From a checkpoint of a small mixture-of-experts model trained on Wikipedia.
Size: 12 layers, width 128, 7.85M parameters.
Experts: 64 SwiGLU neurons an expert, 1 pick a token, a shared expert of 64 neurons.
Training: a variant of Adam for the experts, 402M tokens, 5227 steps.
Below are experts of layer 6 (counted from 0) of a mixture-of-experts language model. Rows are named gate (a neuron's input weights, with its number), up (a neuron's input weights, with its number) and show model dimensions 0-127. Each number is 500 + 50 x the weight over its row's rms, rounded and kept within 0 to 999. Numbers have three digits each.
Before each expert's rows: "gets" lists some tokens that make up at least twice as much of what it gets as of all text. This comes from a sample of Wikipedia text that the model never trained on. Tokens count by the router's weight.

# expert 11
gets: "ow", "w", "ing", "ight", "ay", "and"
gate1:556500493491500503500492457506322443494549502493495469502421428500533484547501499498476536466542541401500546463446623489500499638497607522505512408447493532502486563551504501500573540529508507539528472380507494497530499485464459463493486499574482427465389561457570538511511506549501522559501466625517418470496511527456504453508504610486494451507302501496490466457500547511511499563573
up1:498538499412522487490631510442433503547484499489529500486447477603505364538494489488423530450411479424491504493497517509461495639501583505503584372440524523471493532546498473505505644499506532515454545433530483437528501484464491438506510502556470499513447501500520539553535449528501511574542513657498510543658503499394495493500501530512490484503411537515494491396456481490501483510595

# expert 20
gets: "h", "a", "ar", "an", "j", "i"
gate6:484493585520651540456481506490499481485541491539501529506494478425488521489496543510528530489532518494504496465580441489595494496541402520587512434490470558495466465505480502501594322544481555493493341522516609440485466495491463499514500467604508529652427501466499483597539515429381501508450496568508514501519486509480494503606531508478515481468461534461501501497517508478591594501407
up6:500522524465456552602497500499489506355555475544432509535500527510482460421568542502497534604475408509572478532521509611494458461356492495440488511577398474491543420477510457455479514461532505500450511517493472407564460578528526608469459522466500486552506504484536543495577486531494547500416641528523473616512475518487467500540496489438470490466476491384503489417500499482542636537498

# expert 9
gets: " s", " t", " w", " b", " h", " f"
gate6:595497500570543490503501417445489499438492494532484503482504499495500491531555511456466575480475575530467541462506523503499517499543552495588505503589515502330527504500520573504526555540495524569444483502462526499500502506474501503421496412496452507492434475550454497499504581507503344615544490568485460384494647619502556507506414508454497499466501444514332499503502500490561505535606
up6:496425598534505483503583436500497468520495488509580495480515497513485494603513481527484591503501472557500527514560498500510471493543538507347423373632438500419486477499499603472527501502467499643506500504496587478486356500494493564463407480481451516499522508585475570482429488494498532498536491527510512490481499499509493529530518556513404606641507438414508495500594493499577507478499

# expert 8
gets: " (", "-", " \"", "–", "/", "\n"
gate0:498499507591590392467566574526503511355512499541504569410426491614502505500496518436514522500596421498473502455507513519498541583591542519475436501546491493501441447444418594504440516478505645507447484490543471521500450502477477485500498494591500480481508495492508563501582529582345545495515462501510498482499489494500504443509464498475478364489363507464495452460492537421541541488482
up0:499495501511546530496500497571433533564492500595503491552457480486519437463543500423502506409378509566497512528459563493456455575499531501458501483369496512498539540563492496578384504582500510483498490393484522497517490487497571437406569522487501504511437556425499448501317506510490478502490582501528517492500500585490487412493458457525499562507338498502544502552360478523530504504580

# expert 5
gets: "0", "5", "6", "4", "3", "7"
gate1:503424504467497389495522503474468504503517527566500499587521500555491517616502497486648457516463497466465498476428399494501507500602540450506548422513482547492426425565488524542502519582491447501497493498498655561493503495543440474384497510499577494498525522543497505465516421501499526507530473712498488370421598461444440548499436507481507508469492499509501466446500538503456494470546
up1:610373508517506496491450472494469528573667503491499467564499502493498501594460500500631475537486604491540511445388479535485540510499502501496608495498469501498500500584485568561547504398507473501462476465483564534500501415518439589463481502504476497500492639497580595562551498499499493383503508523508521455501510496472495515572365424511500494458446504518560502417499529427504560502500

# expert 17
gets: " ", "1", "2", "0", "9", "3"
gate1:510498505555318503556493497500501550482528497500510463508488504419500479501438506508533504491518499499637661554483576491553534499500307492484582467479496439461493467427427572515617525611489460657487570506486499510443484500526449629465478441467503485480536503523449554533500493494468513567495497502491501505464509505484467500600554432542488565494503527496466505488542511495490443503506
up1:514490504328565469500500461478491491524507548586512676487656554534508502410505498495491492526449498501510455462493494455433505526500498426500362502498565501499517567415501591553526461386487504417477524513505486476503515509504580370498529506475406423414501528502544477488501502521517545499523521500574503378502519497511499505485595498508515538496452390504485488443505501498514558554442

# expert 0
gets: "ou", " A", "he", "A", "ro", " I"
gate0:483501495500531495435493502496475500448473565491486498499540494513455436485543497521539493483501472503531504543486450383549417508493501497501529534502485517491526478549501495507499527532500451492450511661623486501481491506559569516500371451422507478395556579554502430479491531483611463618421503571536502471605562501400487470503507531528573439427504513572514520308468489543392499523437
up0:475522496399543467504512512530470512524561552493505490330504420542540491485495575506440418474484548491497517562502540500543488529543422392472519502501424499510494472670510500493392476446501498483517500490405525566513427522429391487595534496498457484571499535516468487485522564503492485512439538497436466496493534475489499472463634513632620504522420506555496494503492444485495369513505

# expert 15
gets: "er", "ch", " his", "ome", "at", "ate"
gate1:478495501488607454426500537458485431485490509496550550498483493351558466426370581500433413732503503534380468506522557504375504506500564488553493470505435467471544567506491523491499471500542487506530471464558498472563524550571506487494551431476610538445555500614493463502499490448480432526504505480520492497503530507526600537533465560511469450486516500502466556497575514499492502526477
up1:378507505527511601461486506542499436520566435477433502499433511465419502584507497493506576515583529501412431536437506497516550511514460590441503501482502516556327505516500486485501497533501517513580507503482404526502487497481490498502493583522501505439408494463480507515488484721505440501497505564496512496513463498514520604513425612500442487474443513490372457496492517516494507384540

# expert 1
gets: " M", " P", " R", " V", " J", " H"
gate6:475421533567498506505432458497501469504503477458497503450567463515537497563407515549508556470504489500468468594678401499526501504403553410504419492500480626533503544474566505464432608494507482540511494496485483461578406489540402484464500502506497505474603488510489544497485328496605502502616516475484572525493466469500517518457628496497467483557476504503502440498571486506499482489560
up6:602452479442503496481531571499501513454463519449536491507404531511504494493547438484492481500505507494499459472441606497491482664481404624534652487474573415359517472525352491490463501502495577577544633437525640515466497546463500514511501489482435474547503494488519519501500591494454502561499494526524444498491496545535501505598466503542525512456439502529507499500457500480524579498502

# expert 13
gets: ")", ";", "%", ".", ",", "),"
gate1:504455501482498477405502484544556362466499631497418502503572476499508495482508469537482515509482447544571467467494515496506490493449514506491415492507503554500436504494513495570479468553535632574500425513521444545540483427474455475399429547487490532493483498511456587399575596559485522475485516500524613500395487411568516583510514475497490462497499688452531456513576552489518522481415
up1:485483503529518504504485503423502509497500570458321506453555499496474523507509512588491468494503422499577504495477493485432500383482520450520514512449497505430528547599456646507467514540558571546511511536399505539486491556486421480520495431513563539529448474502572526523497545298580382494496466500521510501499537494565501496467503506500500483495506556518630524496496389496530390497452

# expert 23
gets: "ed", "n", "en", " an", "un", "on"
gate0:499507576478393583500468533476524511484565521503500505493492487486470503506436503452506500501523476493548522500454552423472548491501458413513504506502488510458503308498484492508403557458348491501540602489495467476482509506474514487508507555469521437528445549503540633389525489598531556580506500546497454467500492501503501461497491693485499478489482504500515471549627507558476361556479
up0:509481567474560520517471508503513500475507437605504500445582510490496494586540606561525533551494485533511496472412461434498561452442441494498524587504558500499500520547485484507393423444459417498595357497559534396394513493419452554477514494423579536501467516416505465503497437491443515523500600498562400464550547546469501496485515561496498488468466527522643441475546531501618502517492

# expert 14
gets: " |", " and", ",", " in", " –", " or"
gate0:500449487501530508502423484473478491501508482453559500501502500438448521506461539505500505551477496517495436494392507498510499584508600548505503577543451504511428501546470542444558392514644472496490515423470438516498509636509347712656505547503428539525461386497520555448500499508428522530498512568458503454498503534509498500506511521499448506438470520432464480414533518518507498514500
up0:495517555430501541680448507407521511519481558562503398555502410460500507510510459551535501490499512576556460554461505513495321473461504495501575466470512616503499494535460477493484520410498502458543479369449565490485516504492493489513503493550497528496488523522582501493462443509500453501501517486420502523476499473503493508486494453500634500503502485560525490544667494553440511396629

# expert 3
gets: "oc", "ac", "ec", "ar", "uc", "ir"
gate6:503502515501506477580466593521513512487482462525503522532498536527500500502455465408500500635474499498556499533358437466507525450427491521576593502475535571514525500495471404507560516501499663414347535493533511484548483510501515472422561469532459515513609501511529490373415513476536358495527503546494531488432525470511470555542522608505505452449487490502434492535508413444504431500481
up6:461532474504446498500461497502473424498500495493518507491456498549496488458537513629496497522526535531493481698467521515509507471489456563410541567445563592500583506509473488499533497517442563498513471487484414504468422507501469544488521480487512540388487335606545500510499441577514516493547499523424459439470557496406496479521503701573551449508445509500504519502523604507501497561523

# expert 7
gets: " of", " by", "ing", "ation", " the", "ed"
gate0:462561451518641464490424485502449496402504504597547491471458507514484445628518512567532499524632467518481544503546571502509501480458523570407564404500502327493529532604557392441515499570497477495478620561502501460484522535427505503501502504567534478514509495428479466449422473500603538460501451438542529525486501495490422486504499498528534483498445499459563552405513442515476503501500
up0:498470473449522491617394428504384458490502542549522493500510501502515592502510492495517534569425435631497455439528501502502451513562486500475462528536490468539508484502522458523398625530538450425508416410491504610361500512504500481471499531428506444451526498587480451507525495555536492493502508512481482493490535561502488478489517616566468507451715512463499427566480511525501490503513

# expert 2
gets: " ", ":", " |", "\n", "°", "′"
gate1:499525494567521550493582498582491503490514473475495505502544539510340525629518528510497444494502433500500501521538488500499529551502506526513513425502448494457461426506387552504352540487501510641538481531502502474507492537496492385521485499521474490500492512474494500480560512496345415522499490494506597510500561493499623537472521498429514674475500505496480563409552386434471513501505
up1:517433496542493470507496553427510484600508527488499497511440474500628522469481444454497577519481536453410343492513495453367474596498499501493460500527567469560499517503554463557536446638623590455528482511517481531597501493536455529508446582519505549450499504400499490495531471490508439610499527413530414484456383499538518495495497530504458432550509507515512462440491502572451589490492

# expert 4
gets: "v", "iv", "g", "d", "id", "or"
gate0:430565452513495507495489482493488477499521505505500527509518464537519515476507493457562482472541471489550580511398509476500435471604369445471572552522385483520549493563622504646531515554597533495479503515502498532468472505504496434388541483497492535555498485455506618513399473482499398624582501533493536500462489483503499555379515567476526574365483498469572556454482510487558502479530
up0:552491505536496493509477489566496481500549411586503518558503453509481497496490503533438498501446471502556421457605550497511500585448510500422529515523474522393501514562501440448452491482506466483525464547509493476508500609456494344566448522498562511504273525512426545521571563490488534525436410564455543489618483503462517524507475551546582422429400433457515535513491524494507493533550

# expert 18
gets: "al", "ol", "el", " Al", "ul", "l"
gate1:531535556484475499514539506501501355500392529507502511488581470437455497501453445499470493471503467471534422558497491416496487321516313545497562516551496515501577523505500484483490481569436509513481522505528591433455514507476509518496461484482558504504492609476338540520475418498532542498443529615390515453555506513518491560488518499514501511474477563497504623492544516516578528478480
up1:571483538480487501577365542549502494506499503477508527488500511575503519554492503426493437506496449441456469556480496425518615482554401500500488509497467500468500505548494463511518482502493640482515428454488538416469507496497501412503541520500388545451558575498526498508477475531443524629428545492418512559601500498577411535611447597555502557514548508494558433524609452514504511629486

# expert 19
gets: " B", "B", "S", " a", "D", "O"
gate0:518494528458483500501476500487449461477468497493508412534492694484519504508489499504511500504511435530422504630434523440387471478503537387499498528493499448532546492488545469407523501506529427501470512437544501495502510509413564533590486487508512444524484533498477502574474594478522500442499593440487495477504393519597470493551592443580409505459479506414536542524511682521495467484421
up0:536437516503504445531638496479470564457591508557473511510615524463504537422549473483575394493515396495489506398547473492407569480450508471552508531512471528519462499512488576499543501494478496461545496451494598369481405499488561574501499540512499534500501524446490487570406393447499481511521453484505435436475459540499483477467521472418577484577532503504532594490509500633520576606470

# expert 16
gets: "a", "f", "u", "ra", "p", "i"
gate0:440550497509402407494553500348516501626500501513545532504508468501507504407530502498492490429509500486601581506421500501454404404499423405500528499497500485435513499498560497499605498547465506478517481406556454555511498548514437521446503490562535603497560428502499480505498444526541507498543507406495621515496471487510573484533502499539503486507586488509501479442558492475341425482605
up0:320572559521502498457571475464500497531517497554500538442485525442506506483472520488663501504525534530522501504494486482498518512493475502311524567505507510586537512408494544506489491503506492452504544475472337514558500478485504441455468444497584428492499499528512557502335500519425433497461564502626492422458497501512535562492545493517503497440529508526495515506490485447547486388462

# expert 6
gets: "om", "ill", "g", "im", " im", "l"
gate6:508575552519560450497537500656533493512527499496475495388547496508474493399516438575482502437489548494488525341505499460506448382531489424544514486508417504496423590506504492487501501533567496507505487506530490494559596568404621501469544413453446489579461455437517469567504407571500350492499490526501479473566483656499506511511478499496478499484501498487495497501547501507527490476561
up6:502606490413445498518556501608497501499506485497454545505576473428500419413483497585551503490507490515513501487469498477501499445500418654483416498473527508565502497375369572487472397504509479427433491484544568433499466574507519532553485493540500582500470501497570458625584490448468501501511518515645526471456501548500553571517373430504508498438522466501473473555499527487516535496500

# expert 10
gets: "est", "st", "ent", "ect", "ist", "ut"
gate0:476499509522498488558500501490407527500487488501545490484482455516580483458511547404508345541542529509482508500465520497514516501459516430469497534588486506394576530495495511496503429664483497590511439513453545497477468378490423419550503525485737503504553474531503534497582529512499501503486545495452553550492504522477476512492449505522515554430489339499542494488500522501600467463479
up0:509608494486469504502500510499484536480544499463503576474529504500502522573463501472411491598479537498554496496462511500500523494410456504425465511385575493485570451518511499444529578500495536430413595503552488510491695436502502497472462499464448491465482534447504494478518383531504551515501446549547444502494419513475498618484533490500637504556474472556442566507563517495451474506314

# expert 21
gets: "land", "ian", "er", "ton", "son", "ley"
gate0:485481506491576467423537421488502534504514512500486526529552491475498472578468413440493551549500479511526455442414444688495526477500499496379499449511482528406542501613501496604513508402508455539518511504481487500583466500436425404515538497501499450500494503473506455448424516594501494475491612581417513481501522569484497393524433523520483528489581518367560490568548568546479458499512
up0:497376500502507500518499561566501484417509414525499501537509516367503491395487440545485390499517580498505540525549494552518404516484491515570496444437537449486502552435415472548432431530599483612502562575559463535434466381510556521497418540533496526575509486525499491449522500468523507511495491503569485489498500505493520512594523430455491474509470493366498488470488442509669424504512

# expert 22
gets: " |", "|", "-", " the", ";", ","
gate6:518477585677501501540466518489500513497500490538507537640434342502603502493521483524516503504664502603549503500530493505592420498500505452380477503475542435500510505504569534497499573616490500567348515487541523548480470411436547619454517501505427449424499503577485464502491500521503500491496478500497469491478599481453478491449488507499474500530495489487467516501493475494513484494495
up6:508498520572470543540494515536478495491540532596498499510395420572485502495495497508491490540550502499560528496500502540653503399501508328407515510406523489505479576501518562502497509454468361639395499473505533538483443511428555484490540448500489523507515455530496502500495514525639500498498362537524446450416501435439447485454481515440430486486603491510512507496500568533472477507493

# expert 12
gets: "s", "es", "as", "os", "us", "is"
gate0:488501489507495483422529491502502503513481563499482534510426516499500532528446477495540384533541487545506509441500464441485554500489363490599481550507569584635500494592630492637505483514417488503522500471423474504496497494557529494506520491500510400502526486513511548500459497429497492454463419533508498630381547498502547492480546528513494608474527540476539499602421455388498535501369
up0:507502509495514500528523492492500616528490656613496494450437375499466429502500514436641522536468510470475478487498484479511499637563494515541477526452523496558505406460495504467502580408496403493549494368473487488372485486458523574358539447509512491499499571484495507559485556510423505497492454519468581597539565564490550508473507468508507506505516511594501472550455535467495521510512